config.toml
n_layer = 10
d_model = 256
n_experts = 16
experts_per_token = 2
d_expert = 112
d_shared_expert = 0
activation = "geglu"
moe_layers = [0, 1, 2, 3, 4, 5, 6, 7, 8, 9]
router_score = "softmax"
normalize_top_k = true
routed_scale = 1.5
balance_loss = 0.00447
balance_bias = false
router_z_loss = 0.0001
n_groups = 4
groups_per_token = 3
init_std_router = 0.0199
lr_router = 0.000195
vocab_size = 8233
norm = "rmsnorm"
norm_eps = 1e-06
tie_embeddings = false
optimizer = "muon_variant"
lr = 0.00273
beta1 = 0.95
batch_tokens = 32768
seq_len = 512
train_tokens = 289300000
steps = 8829
dataset = "wikipedia_en"
Below are experts of layer 5 (counted from 0) of a mixture-of-experts language model. Rows are named down (a neuron's output weights, with its number) and show model dimensions 0-255. Each number is 500 + 25 x the weight over its row's rms, rounded and kept within 0 to 999. Numbers have three digits each.
Before each expert's rows: a language model's description of what the expert responds to. This comes from a sample of Wikipedia text that the model never trained on.

# expert 3
What it handles: Pieces of personal surnames in sports tables and lists, like Nyström, Shaw, Hortons, plus line-initial He, His, dashes and pipes.
down0:512475519494489484459546459489493515499512463499498497520534514510530530519513496493487527470484510488515503449492493491470499523536531515506508460483502505473509494520498548461460517540457533496507533499514504519516524495481492542520478507521557518479499505489524493481546450486507515517476531462471533494478517479490505459504484536507561569515553481437525499486511501482501528482498514481486566496471484521458474513499541553480501486487512458508540470500485473499512530493513482475472553499508543455497475459524521517484540528492514516470517519506495486482545490483481529543479446493484525496508490503458483483487530506479481521495495479523511487535525518497533493473492468520526526554516511451478543516494506516492519518479485453501509516496469525509490443485503483
down1:440463451525500516457506504484500473507520493523459485493499477507501537493561482504455487482484526495518491482531460515492477496548546493496510531482461502497558484498529505492533506515536484528486454508525510516528447499490503530477500525518491432503508488543488484509499424479485496449499482497485490452481495527535486491529492482550517506504518501484523520502478485461515481487514529477458447511467492468487487517470506544500481463475503473521484480491457515488477514486484484491510507513479513478516526501538518460472471528528539502520505485490524487459487527546491476482482485454486498525460550525529485515504459474446497565514490485535495486526482528517473511488460482499503552511503512487480518501519471507496475490484476490499521501451508490476502492465468525
down2:511516487511537497481503534491537494554544497460490528528581475480500509524546486501453504498484504546524528478498501516530488499544521540508522540458512516480521500476456498490459511471497471499515516460502501512508507513507489554455448578548509545492500482493511496507502493510514499528512468502519500501481498411506477522524519496459476513480531451476506447472513474493502517476499477481485505489466535523509484469493491526484509515504504494482485533514491503457512477483471490487531520541536542495496513508475473498520482499466484508497541450476486528553512526499480524508474494492519502492500499488507462513459495455470497489492503508480497476507501499492513499519468495479509481480508507506447556503478523530484450476535509511538524535532468492508492471458485524
down3:531510457474494520489500472498501487460483515512485486481483488487494523509446516489551496492482471509482514527477534503490508490519435511492497452455494504479494484527508453501488496494508507443532492527482497537489521520500476541539491512497507499517468491513480539476462520439541495502491487480500495487448580480513523548505541498538460467487440527494530508519495470466512493495535486491499482537450493530479512496513498546500486526532537514501516511559514504565493468486552472534516520476501551522535468481508522500510490476501504503511474496472455463500521516475511537509503536478530476487487532495481488522502494522520553507480517502483510520486524471481498495497507511471513541499554500517536491504465513477521433512481489491522504492495471514478458474504478506
down4:496531542511508472489488482493476466527509536536450492513491484537539486493470510467542459493529484494493494559477504482461504496524461490477496511493451512539496498505487510528492517485439516521486506455546525478522516522511490519496526451490504511505520534497489501512476527469502507502492465510451535487481497552569490526519512512491507523507544494498481483487528502514462558471480526471463470559537501468463486492506457473519521516512481545525521496512507515526464468440547526494503543504509527474492518513508522479515498480485517510512523529500497467464471509479493502518488469474488495472543542488503469519528483509517524487541525512499473497487485455499463551503537493490493518521503466532491483493502483547508554513497532533496480526479510506550525524487482508
down5:493500452492492501543528526505496489496538510482506487534500497515447500500478483524501474510498495460467508516535489486465492471494456430476501450481522495492541483493491511553476514531497510468515506510506504507493509521522504548526558480484555476486497503487463554503501507467534466500484473505508512536496500504509527478516560503474503539460488455496457496492551534505460500490488515540500488500462509525502556493464543491503489522533471496465477496464526543486490499524498515506490494473480499525518466540486472516510514508483487521507514478492498507500524538513475512492520500477509503456481520457504498555504490505516523475499469473512525519504566474519502532455509479515485508451562517507454493512509570525510489492545501517453513496504486494523500486453551507
down6:503508502487494557520453521498519483457474503495475506490519501480508508549432488525484553497503518512470504521543505519508497502519472498504498507514502453506523508514474499501501520525518483511500551542538452469503522488498528514507481486519467544509521514505527519510510504506478492453492495494485494526499510501468474501463506453473488511543472507516536468519495490507512514485485504490470515546505468496491518513496519491484586502525539486487542479453538550496451510470456480470526524524509503466471520458480490510505511487469480525510472495523505527499516492510494504519500499494505488486548514519475481509530507528519425500481560466526479555534475482524463543507497487454488467432519494516471464543495538475523532481477531496507484488518508485522496524515533530
down7:498489537466504513501529497502474483492497524540488510482491512518485469510571504492507492465534519532508531498488471498497497476454483473499475463511504493488479490486485500505559491504529494548484474467497529491506478475478548524514535495490491505483468471484491546511524503522463538514479465507482466536487476503510500542523506492520513514519474551519516496490477537517454494460497477432452534487523480477493482481486454471557523552541492522491482508513532489555492499463517499483500503536485498493530532487510564537525554513492498519521493494487506477483490468489535521475517506514480515496531471504508498485526481520532504527520489514475551469526498516549431533508480511491507479448484533523533526476503531499484477495519491503524488518479569476530522531506528488
down8:491504529494536490516467533496463525457490488501513495498500510482479462462484506505460489512450498517528506504487453491506474465464503506519517509492542466549518482480503518491509516487508542454504515513500516474491510545480484520489490524536495505534496476476473465473529492491446496530498524481481484505480536510514496478503484519545523539514503466464548523478483508522516462479511498517460476456548490483490497465454516514498534456502522512547472488451498505483537507479500512517477512530512450510556551485483496516473531479529490506475536529508514548505457470477465495486489527528484548537480480500484501494513528517520539515538534534502521523497545476495478509518499431520506515462511488536482511452491510532502524510528500466508459549538533509474519473513486505
down9:575519491495519511474468470488492507475477498489507516498480489505503533523450488517535478522475473481513495542485515442545499503494546485510502497534511535463498525501461538488504484477549471462458497454504547479476473462515468463512478505492512527501514468518508499467507522494471505508499471466537506477530531436496490577486517516497537493495495508485506466493502481472477514442541505470508523487503496527505504460503463492491500511514538481451505504475527509532466509501484466515531492485478509522517502466570459501474494499518488495471514538520487496483481497502499483512518495494495493514529517529528468530432535489529500463491517512478486512477476513498483471529502503549483514466482540478503522430502524528500517516536543511514515538498510529513515503526461481
down10:474499502496507478516503483546524521530470553496520504498495515460471489460518463493534499527503536484508470521490485482490547519463493499547473474506489557516487553511481547506475521446518474485496481535460503508487541457461507502542483500489501535557497470558485518495511502538531484455498496528513573492495516495503502516472475484460491476510468522476492478505499526504508527536478530530481502525523519494494472508473500480489507544514480531521458479504505521488496504492507483539481509518546513524507479483475500480484524531472505529526493485465487454489534503518574496490479529531518484503540530486446516520459501473512497471502507473507493434470494475461466485517485467527491557505511493517505528537476492482485466487490506468478494478509546524484500522482485505